Experts of a small language model.
Size: 12 layers, width 256, vocabulary 16384.
Experts: 32 experts in each of 6 layers, 1 pick a token.
Below are experts of layer 5 (counted from 0) of a mixture-of-experts language model. Rows are named router (the router's row for the expert), gate (a neuron's input weights, with its number), up (a neuron's input weights, with its number), down (a neuron's output weights, with its number) and show model dimensions 0-255. Each number is 500 + 25 x the weight over its row's rms, rounded and kept within 0 to 999. Numbers have three digits each.
After each expert's rows: a language model's description of what the expert responds to; "comes before" lists some tokens at least twice as common just after its tokens as in all text. This comes from a sample of Wikipedia text that the model never trained on. Tokens count by the router's weight.

# expert 26
router:543524543467491460465515522487542485465535535469490527495523482516498497460482489482539503483500525478542479496513508498516533475538477515425503496521470517481516483499452477515508483511538521482493517477498507477521467513498507481456515496491505438492511474498478516512454511523480524498494505556514530487477516526522508467517502514519520493509481545492474506492506523513446527461529516505531503522485517512518506506514511565550483470491526527451507521503503491463504476504473484473530505539446463496486478490511509499481487453510533476501451490472484510496489532480496553505488518522525461505510485516504479475544500504475505481478468486482557492532522503516553435463530504501482465486502508522478493485492532503511562525503507476520543458506505455484475532512507469
gate1:516532460442526504476520500536496477491504478497518534502452539501503479484520508510503486482491500507491530549512470487478565519525486555492498476523506523462540455499484510517497485542560507535474477449503545531496497496484513517518454552449505444422520498487468528471506501532532457524468501496491515507487503557479517505507540521537507483510487517516497516476493510528474556478523529480524507542501513504486479512455478508522498502512484507432473494473488536500490513475516497557496490474467519516512508521516502464458501512520497495530486532508540499484536497504507488508541502521513487551480519489526492503506483503503504491458489476522523500488506481490497467469471485478514488468550488507493527518497506496512483526509455441533477485518506514478490527497480460
up1:510461544516485518501479520459502492516506515481530490496533473498494528515517527512522478494474504469470525514517510509516491508464496474446532475516492491513450491489505492546510499484501505527485528492505442484526548493488488552510471523460487515548462558474491476520544517518485531502474494442488526533502460451522503499490518543526528461530510514505516474472487516515530524512512524528527515514478551472507527497524505508514507489443541514495510528541544476490498484491497514512506538529537469516439548459549508493503503477464539461495511482528473477524434469515484501471463547451508520536502505478493497491496498505521537494526514498508514503498478506519520482535449499492509482515507504529500492521532521490506527510469524549498481487505451494527541480480522511
down1:535493507500512465504481516479490471491476519518478538491521516474490487478486476500481517472483483499525531556452508514486524520513513563481481507467493501523508514468492503484467490499481515493546500438506499502534486516478505462425517548462486454475496462507542481514499465526525501513534476498500520500458513532518497467496493451493504555475500514476510466477512516472478491491490525520465515504513466510523523555473517504527485481482517555485529468493506518502554516451515481490511489517528459460520489496507471489529505479541499554505488475515520518502535506558554500473491476516475470513483515541550465454497498474465492499496506464520529504493468535480522495518542485500473534465502439486526488496527472488515486513504511471522488505517514541486509546496519500
Table pipe separators. Pipe characters and markdown table dividers separating cells in sports results, election and census tables, plus semicolons in chart lists.
comes before: "\n", " ", " 1", " 3", " —", " 2"

# expert 28
router:499507494483507444490485493526465505468529528448493530506479479524503515513521503485504484497498509501503496491477494548520475499537473467486532474574501523494491489517434465495511489563481465499458482537516463496488511489487533493501566529452498504498514522493464517455495529493536496472519500521490503491479489510481468469508567511472515513511512507488513505483449486528489493516542518530528479502510490504489489533514453484564509482471502517484510499523502504495506434456462491492476537486535540469485506461489509486459477533530519482493488496509482466467485462485536509513489516519482471507502459535478491528488457514498532490451485492484551452510534491518504515490512506480502463490492502522491491476518472476509534567498535484539526461486497490477495455521485475
gate3:425531473543514515491498469486507492493477532506515466525518500510500495526459486481498555516534497522493496485446535482518486523518485477502524440507527502526498552543454517531475508504517495515512498481496503507489494520538491507510466512475515493540491498517508468493472500501493468507499542514508464530525517474515505534500512441494526494486479495383476485500471531491513520481476491512482488512514531550480499477541496464481553480541493444480491522552507489506523523463519512498545513489520526485488510537519533475499484464527493481468493515525536492476508472520455472452522492490506539493490512496499503505502533499486557546468533514521496484509527509503453473508510500488532508477499548485497532479495494496504464513445492500525471516531494479528507494496479507
up3:494507529496494510519487520516498512487525530486479518516521562486508524503539536520466495493477531520513478477510504523461515492524493491452520467552495521505530519534491504537510502505456468492529464515516507479528528488521541457504549526508476530459481519497434491464518507467446512511529484473514544495515460542513463464512506503472532522504537534497501482499469525493491480482537546517493466514519488491487492525465447462521481485464487503461502473525468530492537499481501535467530537492545507451524486470542507462482522538535481475527462463497464484483517529501540500495445537506480512494480517486518484527484473524493514518493519481485493481476490520532515508517470524459474480507497525543528522473525491453516514502474527460499457503494498481534509484477499488
down3:503521493496490499520454528466516544513510498481481529480508509517514523464530504511493479478482483516534513508541525517516486511530526552507477491520526519489525492510472494468484461465498470480530459510459511481505474509487498513496486496514515501486521492477493518529485527502525466488506486499521519468521513533469508468549496481492474444541519516519523507487494509481482490507538492526495455503466527515469463467491524549477498466526481434449497492537501509460494475539509482523507504512511547512537547498523497527496522515492508515532501528487516438491533501488523549499501506476494489496488497473505495503458480450507517483554507479445557487490472468481496479485501505525484510502503494542496512498537534462516528484459465466464486488530612495521472486478526477
Line breaks. Line break tokens ending list items, table rows, and paragraphs, typically right after a date, name, period or "|".
comes before: "-", "|", "\n", "=", "==", "==="

# expert 21
router:534499480537504525523465524501526500481536525426491504461502496478471508527491532491469510430505546531492455488502494479479498487523498503481517506557490527455475519522529507475532485445464511491475519483491468518531516459520493523501515509492495497483528490512467535446490466448514486485499481489533505484515513535536519468478518495483502512503539533499505510514464505483483508492502514508484510521484482514477451461503457519520466488537510523465563485520453460499495462503536512489473519512487515509485476432533508523466509473511533462485462507525508503481504487498514505501493471523447543517500532519551475483450458484510480479461502456517494480493539538505520505509513525489485486474501526526535504471486515469478487523446536491508506529480461493506492507512503520
gate1:498534489487494512536491525516499485553508485485462493489477481518441493535483502537516515485498534548492476530500519503526442538460477526462537478553510487502477498469502491497525516470567515520539480481484494503547431537536506479528481461492474485488522540474510507514531488509528485485498453456537490453455498497523504487463506506514475505494525496537554481531487508538513510489505554506487499496487528488459501490482473476524536498485537510471503503530514528465476474541548508506522535462477494494507521483538470482469480503506523518487522508494494476525482478530518505522528470512509492521476511550486509539486482501524511516498496507527534492488495504507477487479473422466515482498544486518473493487523524501486499533478525473533490511548480450531508487499503478
up1:525509443511524507489486425523524471541496556451524547512497481456505487478473495514529492478502526492489488475517454483523485503501547491484504512508456507529507503508479454488489516499527506476513535503482461503516497468543519571502523502522503514550489508507470467501500497409473474502531518463521467516552489467489500510479515516523534448478511472471493478488505523516455517474483503516513530491503537538481466510489494508480500528496490495487505550491493525500484451527515496478501507447488525540529516472490459501428518471495494486534468525484533517501509489510507505490521497521483512513487479465490530465502501493492462519494491492499505480511498471509485477519531523561487516454517484497499518487530557526483518523493492528509536499471479533507501486533491546
down1:514526506562511494513539509471484542478498506508503473468522512523459475540489467501495507516525485537487479476490463506481466489477488475525499482514492506481509520460517469502503520489527544538526490522431544485448490445488491498461498510523542519492515490458450523542482480492501505500498503492542483463491486489502483512512516501500512496505542560492468481533464493467557464524493543492456479531473480503500519522510507482520468502481487523526500518532466478490495534506501516513521508546524497482500515478495539480498538486483525510509507527502485558541511495506463514525464451476530516490458507492526461479463489490512450525520468477502519511493491516508493529517497501489500501432514518487525530510529468515503464556488489489463498466470501458513489527527560525
Prepositions and possessive. Prepositions and possessive 's that introduce a following noun phrase, such as for, by, with, from, at, into, between.
comes before: " the", " a", " his", " an", " her", " their"

# expert 29
router:547513546522511499479500443526451457491500507520493503490499530505532507480516487508538480511504491508501522487529497527517478488506464540481456497492526508546502513540522478531451447501500478500479479493529527517517464523523549464537510498486520469508486501459479495511556532480464520478511473476476534437484547506530491495488501486469494503475489506477494466565484518485504503521457537534468487538477541491525526507526512481495505520490511492536479503511505474507480500520520483529491460463494502524484522456494541498526449492540501517474489496456495456488500535478508507467537480534484509504460503492487497528506494526479506482518490518535494510521509492459506456484488573531449541482458504500517496491484506509518525509496462494525485502497543551483468479495465535
gate3:502481508523522490487519507491497465561447508497474468497502511475562518498467505532478495525516519521455501480471503474519532490486525487506531494498500509518519527527477569545484462526499494487507519509501547537505506469508506504497474494481513494515420537508478470539486514486483474501511487485542499532507466502526490494504450469493460489482504488469514545526540537507469463466473517515497534481541566490473498520458489497482513504472471536484470522521500483481518552486556488497504497470468483531529542470496486502507524499462500451520538516494492490512518475492460526492507469526444514505466514492500503501532532505501474499470507511522470537506458495509494491488484525530498500474500521517454489491507544563479524509475567506530511522523479514491514521496524513
up3:539498507489502535505511517509491543535493502502509491514512464483495451503515476493534480546551503490479470510486475477450490505527542506468504537486456515499510481506508504492516501521514508471490525550546466503511491461456515533496514513491527493448505464533507497471489465508510497482499491507489520453509520491530467524492470492511552494549499503519506510482477527492492455521462455483526474473498521514493461551435529502508485516518470464481479509521509507459470495510476468507503508546463489496489496506529479521487495534553498526481497495464516542506517500538521542518512531531485474484508471529455442465464486478488497465488518474469561494476518497512485496523559477464503487470503507513499496565469483510511537486497492506551493479452522546512516526497490517
down3:534491471492525530474500505512444495452476475473510493533528468480520459508510506503491478520507526518467511487555500455478543503472452515520476521496519536463505493507501495523485506480522530511537508463482483488512483506507531499556523474479487518517471509497491465481511510538546497506478494524486510472511507468466514480489517497514503486508444487482471526509506511490484494504492508443463487525504510473493496537506506497484519500517535463501485500485500497532521494545524539513488451498493501467500489484509513517514503479510506470534459509470510464511503502505519497509502490501541506555500501466531495522575502539475507511472432496537479507507486464526504513448512552500424467492528513498491562511523475536537526552484451478491517524506490514505414526490495498
Digits in statistics. Single digits inside numbers in tables, after signs or decimal points, e.g. -2, 2.2; also single letters c, l, C starting words.
comes before: " |", ")", "%", ".", "}", ";"

# expert 16
router:505473480520504499492488474509498485517516477477527519514473491553525461533476514478451482491458523504489496491530531524577509505510530484480456490491491513505501473499522494518466507406494482485521495501511495496513480505502526487518491507450478485524499489503484535521494531472491506480449496506530505536473496532493509502504492505560511500521487538471480530533504459549495459509519477556522497473544532494518460490507534546515532524494489491521494466534544436472502476508490536510526487491491458508496544532494464478471466452498495467555453533498519494518539508490540514498511484510499495507489458499519521475477484515494517521479453489481508463488518494526509509476539532532462501572510533467475480532502479454477522492511506523515482497492496517501499502528497497
gate0:520536505454492497518493528490517501494501499505483520520528527475525468485502461466481480420482510493521512539518481507516485555514514542499492474531516503468531480512474489535466539488480490501486532491482541483505486516489553554511457480461501513489530500495500509521494501506490496483476506502494503493457484571516503545498469503497479490510509507522514530468530528498462472520542506519446523524479477537526512486492543525517516524478570509468463517536485523567521503494486468495524516500512469485519484519529499481479519511473484527509545495442517441480498483508514499544526507523525495512508532512457489570535522479492495499509473478517512485513509527503518546507516506508481485469485504518546518490543491522511480473463531500482505511480467460494502489539446510
up0:532451509535488486514482476479478487542507499490548455459505475510510492539471547483468501502484511492499473483494505508530480510482503435472486506502462559527511474522543500531471508494490488476502495544532486548523485518490548475525508544481483515497503494446498486488533538481495561453479509435543497535485526505506498475503528490503494478498488528504522468494508481525528504511490516534485469474551529486543453472504511544525513522507491488516501458563533485519455487504534537487536498521474485505483515528455503494494470464527517469496466519505501488508534523515511501515454487490536457519442479488511501506487481502492549502467481481511518467483493490447507490492511515484454520512532511493490528546527495480509524475505502541501516488515489490520480499474538497
down0:474464503519504523463527483529499496499461462480560505545542504459509492496518473524526504495462514495484432514468537490480496488482525491523466548512509478571494528530509528478514505490499495511488506496505532539505469479490437497525483506504466507510486523443516501504529533532547486518497542522504477502513492509463518477488504493496475458507469507516480517512497539463515515483476472444568551499508513509494490473454511495490495508479510514550528492465469500480488496546474493519506537494474535503467501482511485471492512528494533503433456513524481500508459498502493488506474489440532533533508504484536484500519503476535461462524474504522506542500499493498516464475521533464471471500527455499473492524522506479504475500489509478500520538540476493537505499494531493
Sentence-final periods. Periods ending sentences, alone or joined with brackets or quotes, such as ".", ").", "".", plus decimal points in tables.
comes before: "\n", " The", " He", " In", " It", " She"

# expert 4
router:474499528473485438494491459469478471501520476510485469508481521522552508474428485522482461495475501497480560504510488522493493450519518483507517512468487536516516517489497458514548461514497529457475504498513499498444509495477509530493483540573487515516476476516531468528547524517523507499489512502481509486523517484492483483508470501527516440485489507531466513496506501494546501504475476463503472493558448477531507502476512503518501513482501525492506477498505490500490548514464489533494477517500496508542536490514482487524498513493458473491535497535448493465514497483500543504529510443540460474520455477499526474510498518475534476512502524473484486514474479528491480511478531529503498480480452524454503516530521519551497465522491513504493484575462508485479489516513493
gate0:462528489480435482474464470482511520546511521510510519546498549525474496493487442477502444496512506438533505468526495476567523532503501454483498475521497471459489509491467537519505485503502478508507497488502511476541507544500495463480501481488534506459471490480544556508507485491508517482492524501466492510485510517498531509567517457496514522513512476509504549504497468520488500466480493513449478492505523490491502472462505490467511509526505566511509491504516501524482477469493520491474542499483460471508485514512518499504524476517477492512466514513529515493453489475501534480482498511486521501510523510479535511508466541566524510526448491468513511567506536499435498524505494471474472515504491488491496493510491492497489496477513505505443530502505534546513472535461511
up0:481531468480425506500460520484505506505526488527514488503505513489442498512519524486484514495481509493511496512486499520493533533450523541499460486487469498476523542530520502512476494481492466487532515513536482516520491516466536510475501520533482500477482494489477526511497475518527540462503463464541540440499518501533528443490449458498506507511448498551523504506502478512518493482500513569483512456522524536461522480495551478510468525487488529482534526501492462487519482509538557486501515513495480499501483522498491523482472458533524503537555537502496527473518490478459529500492497501484486493475464457493496526518485508563550509502476500471457496516492513510479492426453485469491487480514526559516489470490487482499508502487481522507495522493475494491520524515491491
down0:495518508524501537505535504528529549490442506512516479535535497511454514491475498512504500551518483512503459545524508477499514537503507497470511472534483475545475515500497514473486484476491486489546456504485535520465494506507527440483492516495482498455513512507514514483464480439472573507478488505496548492510550506538507511477553497486467505537531489512505518507449488524519471491470558509509464507491472488505482506497451526473540522479499480495487494519521472444483453516521542499503511479518498505529530484507490491479531500507525481503540470490475506485477488467472521524487485515466524502484535492481486531537523475493506471523521493499508476444516540496477524521487477467486525508527519516469531505436512489506500461479507445480509462533507545489534501475487508
Numbers and measurement units. Digit fragments and unit abbreviations in tables, coordinates and measurements, such as 00, mi, ft, ″, rep, kg.
comes before: " |", "′", "″", ")", ":", " ("

# expert 20
router:471501492499456550476472532547488486464463441473534519470485550520495529526512521525442514485506484477536512509498438469485514539482505526467502531492526488506543518498461474511514479489521517444477495442518501469526511532498498481488473476531467471502505489550526523547499505461512525509505522491467511528502479487502514466501520440545519515503512504514544515472480452514461503485464490482477484511515486488521501527492511510471471504500467524485520491484465514531520531500515529543482463498493508555501509499475519500501485506450492494453524531487511495522437495474530501497525520500522476504490490473492512485517481513521495464530470541528492495503513517506507458452518505511470472529498497478505503454486541500521454478536481492532485499521500517509497544503454465
gate3:519497514511472479517512501513482516484517494496486487494508523536460461525455494522463495487466495523476516493499469507518553483472491480512498489458546499471512518445455493473504488478514489487439466414498519516506542565491488535501467538477450533462493524481502504499493482547548510537487511516485526503563530479443511486530519498487538525486482473563512505508475513549439512491496477523516475530501476499485543506499505484500469491533504475478482518487528451491510486469520506446510500495510494486554478478476508510555503504501492491476495517515562496539496499520496486496476508511518486511509477480525471530487464477499477493549495521495511506466473469508508510480504510455490511499500502497481489505554498496494508505508439511486537479485503499450522471492508488
up3:483463471476522487496477541530515493546484512502496487500488500484475469512462439495482508437496508478530538543497478504494537455471507487503483547520523463460494488533492482505529490504483540493491500456466531534511521508482460534432500528490512481487488482501494523472528511505525515526494505532496494503535566507483483512540506523467547474525495488500463467480496467481453494473485505505507505534492469543494461483480487485499455480498479508499506519499495525524514526507509478523480504478486473498498505469488497465526492481493561532457467486485560494546494502462506460543504494529534529491508549480544499502492457506500454463517500473485504514487551498497512571473456527483498513501460485516472490505476500511470491528510521506488516516466499482463476511496533465
down3:464499481538517503495515516442504509510506490525514566497509513487463537528505523476531543494515519508473487510495486476520502492541489496487497487492488536500479464527489503490498538450488493477513530548528502475497503525466523522469492463489480503507489479518508494473481456499442495531502506497537523482510520477496509515509527518465519465465487483501517496509477477489531497507531512501535535467514513501551489490496533519503551499527461548506531505498536481517482493491510571481485464473490513492482455532482480464494480494489498557501461446544469542538472484478492490506500498443509499527530509485497527509515517543425491516495511515478481532492520531458525525507526511506499480499485508478469461516461474428468509489473493562526482486503463472487537512511506532
Table cell values. Empty cells, dashes, small numbers and football position codes in pipe tables, e.g. MF, DF, 7, —; also the piece ell.
comes before: " |", ".", ";", "–", "°", " /"

# expert 31
router:549513474503516503552469520467472462510498505523513500492510443520484519528486513478555493454502516481501492531479528506485486513509505495467516530468472515474491450482531490481512520492506499491513519471468511512519521557501459525504522505541467502533493474462559504551508521533507487503501535517495500516483482481489517495541490495551494516456540490512548453487481470482513484512542504494509490495512406520501500501470491516535510477476543530504534534483517490482508524487522467562498473466506480487510520466507502498493482456533500512521500472490510530523487527475493530483507472493463500466483498530509543498505489495484514547501486552520557469550510535478534470510528515505516500516493485529454477478481496487526488518540540520532474468512508520501496500495465463
gate0:502538496490501499491519480507504486521517473477501537519500496471485534497517518530476506492527511490508501514536528491509513465497494501479496458495511461528531498514503509506457486482522524436508489499495517506524465519528482538482446498518525492497475483494506508554487509461508525482505492503555475489513503505470444545487478454561531532483522477474501518483548516482502499519500540478452458470546501527485465491468551493512519486503494510492535525467500481466512512508550568515462488455500537518497471478482519522529479490437535478507483466515505507541490517497488434473469498525529504491469496520486520476510512516479538509506506518508510497521454529479522503505510522515454569518462464489486512502491507493494505549500491558520540544481481448527507492489503488
up0:505495496507520516506508505518497539511519535501544483473478484494489429523489493484541521475437513493496507541462534514477475553531513498559489495470512497513533474515494538546483480543477494569477493477495482519461488511463466471535489519508513555497506519484481521481460500519509474499471515487535486473509483512481550550497546512492452519504480481481507535481510517511508503493523484517513447501462496452493481482518480518509471521514540471493507472507513508524504526519494464533486537533531464469524487490501532524494492498480498516506510511504533475529522485525477470548515475498573481518501492543472464524490506497460481467499507502495513495528468478490472488487513539490557470473544461523478496496486516479505539470485478472520517502519522511498523538522526462
down0:518486484494478501455492507521467498501497499528501473510539515462515461478553502461483500492431499495538516465536521525554555524494452525511520458492507474530471533479495522509476491503499491458516523482481486519505476516485484507536488535511479488498538464492501547536537507529501501454531504476518477451497493492497513557468477529490481502482544504515470535466504499522519534541506463484487507535457521550518490471472520514504517490479500482476480546513540510504524487495522487464487519493493504468494541491481502470519499504471466526467491460500513536483478507486489515567466489510519512472487493442497519506497528483535492442533466507540457491488482470516501510503508495504502520476482471522474522489527516537501538519515497480524518480555448484521483493471506533
Year numbers. Four-digit years, mostly recent, after "in", commas, dashes or months, such as 2012, 1864, 2023, 1960s.
comes before: ",", "–", " |", ")", ".", "),"

# expert 17
router:535481507500513504497514528445494486485462494521509519459464460505511531549512494507455535525503468511509463528484512540503450512502507487497473483497525549485508535485512526488493515486515490503471498509524499501464488510509471497538479506502507543456494541520500502486487500511519522470512477495481440496530487501466502515527506510487531491454470479504506490529450515528509503496516472480522518500510473491490538487453458480515497491521496553511489512482478538456484493539521481471500493514460497513498482545504431430499556495489509513495511455496518485476476489454564484538459557497498475467451480540496508481509488473545487525511516500510500460508497461478515474490546516466459528501489483489469474494473474512482493465514494491527490501472502552478547517504460471
gate1:450484551495515510493482473499507516533496440516510493492537508509493475515497481446496485499475485513533473502496503507493502479443465518521444516488520481480461528517482513506513494486444549497517467518489527542511482502519509508502504478502486497486502505470518489535478557522558450503487544502477495489526496516472514505533510483509507474481484459479472501509477477500497433503536502491468479505485487512518479470441457456542481488521522514482553520494477505512478506494512524501455481489485521450506501521507510442473510510517450496491523481464530523538519488535464482516505546477495486496482503504512516499481508530525460520508472497495491439451485503491505517493519464472493522531466529480476476502469516518538506439528493484461477533465503518453502501452521477
up1:511485515493460494504470500532508503521543498533443520484509474498467504501474543470439509453508477513492496521489504505469536489480528466478503541522511496492512526454490539478518515473532511531521540523522511507481480524518429523489497465474494529495457525531490520523467525503533469480496504478478517542511511525494503510500514483508504502528516503497528489475492495516494500515520550512489465494515506480522494432512521509441547511510501460513505498503471481555487521484497518474501482462519569463502479552521470497507539504495502475480529508505505496515473521465491486505513508545556480485513505492551536490463519497555452509465500466538537476494476517519521553515519496509502502508488468466504514507504493509543538506446479504472516530483451510473501468479475478
down1:511543480514527476478547463510496466501520523473498494525528490530535502512511495520513566545500521472485503480509474477475480513500446509501516509512487513515482492514504467496488506519484473515482509503501482504525508523498475468515530493543495532505550435509489494489464483471429522517504494529516456497475469494489503495482537471510522493468475478523489493503525529539454459463504450526527484455526532525507472496473494509513507492482510555490476480472508517504466543532448515461500476481517505475486513527508466534490461510526498517511500524524554517472500540473463540480483491447504521488479480483489461497506529477529580492527514468473455505503505501509457449481513524489521531566506508519508485518484489487461501534518517527502498512530503520472501507481525518
Abstract head nouns. Nouns naming roles, work or activities after a determiner, usually followed by of, e.g. career, roles, list, history, out.
comes before: " of", ".", ",", " in", " to", " and"

# expert 25
router:513523545517494511498480535493516494485468506502557488519487513488489459479528441539523549543461511533496503528500522522494494504523557460516490479506512526499500507513496496474511509505510485458483527497502473524511499470485514525504476515490439501479535446480479484496492540485529533501527512520516486483502484528500497503481498543489477547484491502510507498507528571510536462503520489529462518544504543502510506509501508511488482508480519504509469495448505536553546559496485480518519502492494520489499510475491527537501468470526534465490545517537546535506524527531519496489511487490492490472464508539504474505511469489468478453507561499525480491435521500543477482494519483489539525501504494557477511465463509507501479485505496458444479469535523487495556514504517511
gate3:481476508454521549501539478547497464498531518504521502509508479513517481521523485505499477511523495513515515518485504542474506475495509514507531541517489461518492474516462550501519473566491527502496504489504504517448483507504505518478482533491479523504507485530470479505455491473482448477510497515476495498496490511506509504528511493472524482477438469500476533548517488470464535510507473509489520465491509511467469554479483488496522488502540495471493499504510491480534515515502538526482535444531494493505486479450508447491466499464501531517509526516558503446511492504485547532547511518487516517538513466489543466502474479551449517508495546513525521490474472469510496444502504510501484491530509492518516528462505468485532494479532456531534486529538559459488513531482504
up3:517551514516507505529465518459512537486469477457525524560508518503501494431531489496505535488494497514526508482451491559488490543492484532497460526500462521501494501496511522500479556486489518521506474478486499504486517513485486559521513443490510493455511477461466547534469476502485494458513532523516523531485458538487504539504439492507503526452496505499501496488488482539517472483509521544505480498488472510483488519528535470519471495510514507520499480504481491529558535501473502462498517465469466495547547507505486456468519495520511509462520521489520550494508506470493461504520469560493506505498534472528506471476509501472515480497503513498468482487524547524488473459530532487495531479471480489526509457514497498504497504480505543531494519509518508519543511542495516
down3:501490475498462465480466490475505480520466505482498463520482478540534492485511492540458529478505506484474494460493496490512492472489461505509490508514522488513499508530499503498484512497513521519523504478482524505460529480476506534464525510493502458489543500470494534465528515545518511565462482471515510529466486505479478480486484486562494475470525492459493477516533521514511532508473461506498471527447538515487500463498430484489503508557464487530483499508525495501465516464494507499495507525497499493499496498509476530518490495458515501514487488452456502475524501517499523499480488511463531520463536531530532479461518555509498479470520525573549536504543516512472511503556483505484488500508510516511541514506464450500472545479480439508506528527528550540510505510483528
Plural s, letter pieces, date words. Plural s in headings like "Births", single-letter word starts such as f, t, s, the ﻿ mark in coordinates, and University.
comes before: ",", " /", "th", " January", " May", " October"

# expert 18
router:436471508501497512492527483472554496499495465533491473489481495507508522514557487509495503526532487506536485537509557513524476495519456430500493477510484504518499480568540506490523538482476482478481463472524492539534510501519517499465524469494506506491503501484558490479476494509481471515522442525539499486522536479471515580500507513500467472529536492522519474468560475479532497496510489499507504496475467494497495527508481511521512495512458477521491506523521520463498468472503496495482536468495508491549471494495474464481448524472494463483500517505490533539495507486518483495481502498533470479504547509536518505442474465512497504514513542499477512490513512449475521474518491509489510487489491464495478523449464487515494540460507501493545516529494476530448496518527513
gate1:494500436527509538496491530534522503515490469508448496509481535470483463499485536491516500494524532530508483470515488484519512512476439504500520478497463438470506482474498470487540497473523510508431461453499454484514476484500537531516516492497502497544501503491520507516484525439531521525458537544483487502449500543476503488523480500526570493486468479494479507511523507500478458526481478482501474515465505483508494493507463477528485520491465499485504437473535537506541516489502509485505478469495521478508485457505504499526478505477478478483469501513474519496530543462509520488488514532496484497519508500491509482460532493545481469545532491488490525501482475474500519447460521491495509516462495476531495546498498529512503520497443510508517538492521481480483528469464445
up1:484516492511505500482475524522523432500488519480511541520459518524535535480537466465495509472496456529510533505481465492511510517489503527496505507527520518526497494532508514488511503502462526488503556516504466516490518488522468517515518499514512514498461454541477508495461456477498487471524482496459467511528496501509513531420505503554488494518450500430494489472483502504495465523526516482516482516518501538460512478494509488481508487515511531527480502481498500505526519534464512487468473452508539531511486484505484521456489508522497490534495444475485519484516521500484483486502521491493503544516499466479563475473565494524456490496532447497482515480511508523480508463493499547496480516499487533485523493496548542479486498529514469575472506493468515454517536500493542
down1:509532508479484492505504528482493523495429522534514493459530487506483465518513498503479500453490498504485513496514498497505466521496493524497490546530538496489504506499473557508465473510537488458500498490518543515467483483500549472501500558537538498532481490502491515498549463485519487468499482503543522552527545456483496532480509502539494524496507449515449487532497509535506500467510488475502533474517504518498452493467508508527483487476505542525512477501496471499496470471455474493489499497479521532505488539543516471506531481499489499442515495473474463463444514494542491495497523499487521495459486486505526469534511493504540530500500479498470525462522498537472498499528529480479524502545469494522483498528474501479545488516463435456459501517511513484565509535490473
Nouns before of. Head nouns and noun endings such as season, year, name, team, century, age, -ation, often before of or punctuation.
comes before: " of", ",", ".", ":", " in", " and"

# expert 7
router:484544488497487532535491566482486501524527529512468508454485508488513500448506516497513536486506498528537526523518513505467488532506520468481497504476499501492489483524517499518492536518502466507479511517543474490508484517484536516497487512501501482516482476511503518512502517518541490476504536502546527478512499477458497480477516487488545487493476512505459477475475501504532519477511510515485507467515479539498464513485474473500531460561487462493489525467538528491569494523501515518462478513496538506535486521511487458486528476509513542464537517474495480488529480493479486483486441503484468522510497472431584474461506507520493491505537477516480502505474498475501462506469534497482489514478460486486506556533518484464517564532513519501555521509442461508529524540507519
gate3:512515525484497523510495482486505479537509535499464494498489500505507536482484544490494529491528540490519504518461486511511493493511514538494475509439528535447528491534471541492461503487495481511519485448486518462483481530515536533479503476555510502523537460480511474518522496509511470472469486538557458494463504497536465495513486506526480441494524479511514517517574531487554509501533526522465556554510468497485461538487513510489532498538477481447500480509452522522494505476497461466504522502529504512512469498469505460494482519460525480486456579523470495524510480522520506505494479485489503490497528488451501509514512548498480494489492489496483492506512513495515476525497487477458526506531497488517502489519484539496519470451499497504469510464484494554509507493534493
up3:475520531491489486491503524543494477509512501508485539486483498488516507488499533505459450506500500514470469472516484452520497529475489505492499520477526472519539546523447525515517525459489470501487489416515492517476510503487467474481455494467506491499521471497527503499522528490476494481483479510515492503518511518526477517494494468520535488509546508519486469500500465570487426473484481560506512550452481538446503477482536478507519487466524507468531503514507497500493483509474490558493503483491485489444474543492506506465509496425510536533435498531468512533486495488509490503502477451500484526518496463486519511563512516535503494486474547505479484485501467483489490472513448483519489512487471524478479517471488511482502498481470534484546477487464502501499500516497499
down3:522519517534494509510534426487528510469517464514526472498527493503496519494477501485521475476474517493498491483494478522480542482522460505540472472519470491483497504489516508495490485556515504493539502521497506521499519501519501480543548513526433509491469453540465523497520476475477458533531433512491517521544489502547510475482488525500506503512486534469476482507471529483496483483488534511507456493530503535493492472490496453507520462491538519524472499554508509533506494513490507486520476465480507516516537507494492524505504467535482461492518490527460492474501505504468521507507507459523535480459463511516452533486509519530488541506502521469502475517455538475480536552451482513507495512490556495510554475529488478543448499492522455525497494509533491464528479482482530
Word-ending pieces, occupation nouns. Final pieces of surnames and compound words, plus occupation nouns after a name or nationality, such as -mer, -ster, director, footballer.
comes before: ",", " (", " and", " of", "'s", " who"